{"n_layer": 10, "d_model": 384, "n_experts": 16, "experts_per_token": 2, "d_expert": 176, "d_shared_expert": 320, "activation": "swiglu", "moe_layers": [1, 2, 3, 4, 5, 6, 7, 8, 9], "router_score": "sigmoid", "normalize_top_k": true, "routed_scale": 1.0, "balance_loss": 0.00379, "balance_bias": false, "n_groups": 4, "groups_per_token": 1, "shared_expert_gate": true, "init_std_router": 0.0114, "lr_router": 0.000565, "vocab_size": 32768, "norm": "rmsnorm", "norm_eps": 1e-05, "tie_embeddings": true, "optimizer": "muon_variant", "lr": 0.00999, "beta1": 0.95, "grad_clip": 0.5, "batch_tokens": 65536, "seq_len": 1024, "train_tokens": 336700000, "steps": 5138, "dataset": "wikipedia_en"}
Below are experts of layer 2 (counted from 0) of a mixture-of-experts language model. Rows are named router (the router's row for the expert) and show model dimensions 128-159. Each number is 128 + 24 x the weight over its row's rms, rounded and kept within 0 to 255. Numbers have three digits each.
After each expert's rows: "gets" lists some tokens that make up at least twice as much of what it gets as of all text. This comes from a sample of Wikipedia text that the model never trained on. Tokens count by the router's weight.

# expert 8
router:127165155124166131121140135136126161125129126084123116098163086148109101189136120129140122126085
gets: "\n", " |", "| ", ")", "|", "% |"

# expert 5
router:114131150139122122127129127126115134076073147071127144098104174145113147080091160146095099141094
gets: "\n\n", " The", "The", "=", " of the", " by the"

# expert 15
router:123123151107148115116110112103136096113155115094094120092132141100129129122145133099146191129121
gets: "1", "2", ".", " | ", ", ", ","

# expert 14
router:083133190152149116152142130107136098092137127167115126124123106149089170105104129155154132147111
gets: ".", "),", ").", "s,", "s.", ") |"

# expert 7
router:099159102137175116125167135093159139159145093153092155137111113150126141197135109109152155154112
gets: "\n\n", " was", " that", " is", " were", " are"

# expert 10
router:123119149134110061146130090127138105126124140176095128152119107129132157065101147122114137158130
gets: " to", " the", " in", " a", " in the", " on"

# expert 6
router:136144170112100127096107136112109107120136126168111117106142103147100151159163120120122156127123
gets: "–", " | ", "-", " (", " ", "/"

# expert 3
router:129152109116133134103137112103107125101133129142145146152134125136113151103095140114127117144109
gets: " and", ";", ":", ", and", "\"", ","